python train.py --hidden_size=320 --d_expert=144 --d_shared_expert=128 --balance_loss=0.00272 --head_dim=64 --norm_place="pre" --norm_eps=1e-05 --tie_word_embeddings=true --init_std_down=0.00286 --optimizer="adam_variant" --max_steps=4981
Below are experts of layer 8 (counted from 0) of a mixture-of-experts language model. Rows are named router (the router's row for the expert) and show model dimensions 256-287. Each number is 128 + 32 x the weight over its row's rms, rounded and kept within 0 to 255. Numbers have three digits each.
Before each expert's rows: "raises" lists some tokens whose logits its average output raises strongly, later layers aside. This comes from a sample of Wikipedia text that the model never trained on.

# expert 3
raises: " him", "dha", " husband", " them"
router:115143107113105171148105072127107122147095135140058121126072126115145163107193169193122131121073

# expert 27
raises: "'", "-", "–"
router:148129112060105155100187171183139157091127122136151143096146145151061152134128181079106154061108

# expert 4
raises: "ia", "ier", "ie", "car"
router:101110161133171091111132139081147134147098076151157179166099125131095125111096166145112165129098

# expert 30
raises: "e", "le", "bon", "bin", "em"
router:119138080130119196110178192137134140098163140172169106157175152123119087141175104123169169080131

# expert 12
raises: "towards", "claim", "piece", "whose"
router:161115072125138089163108132135158131190115118081129088134108105148109100098083159127091116170123

# expert 1
raises: "International", "le", "\".", "."
router:121082179138209150158147109161132159154130136095081134099145132085120206118180136099142144062142

# expert 29
raises: "4", "2", "8", "3", "6", "5"
router:162109159101133177082096101116159143155135086124160077111144075107133139157142110114145136153184

# expert 11
raises: " depict", "ology", "Review", " critic", "Studio"
router:136135114156197134066112100108077144108067180149124088173132060121062151104137145154147119123114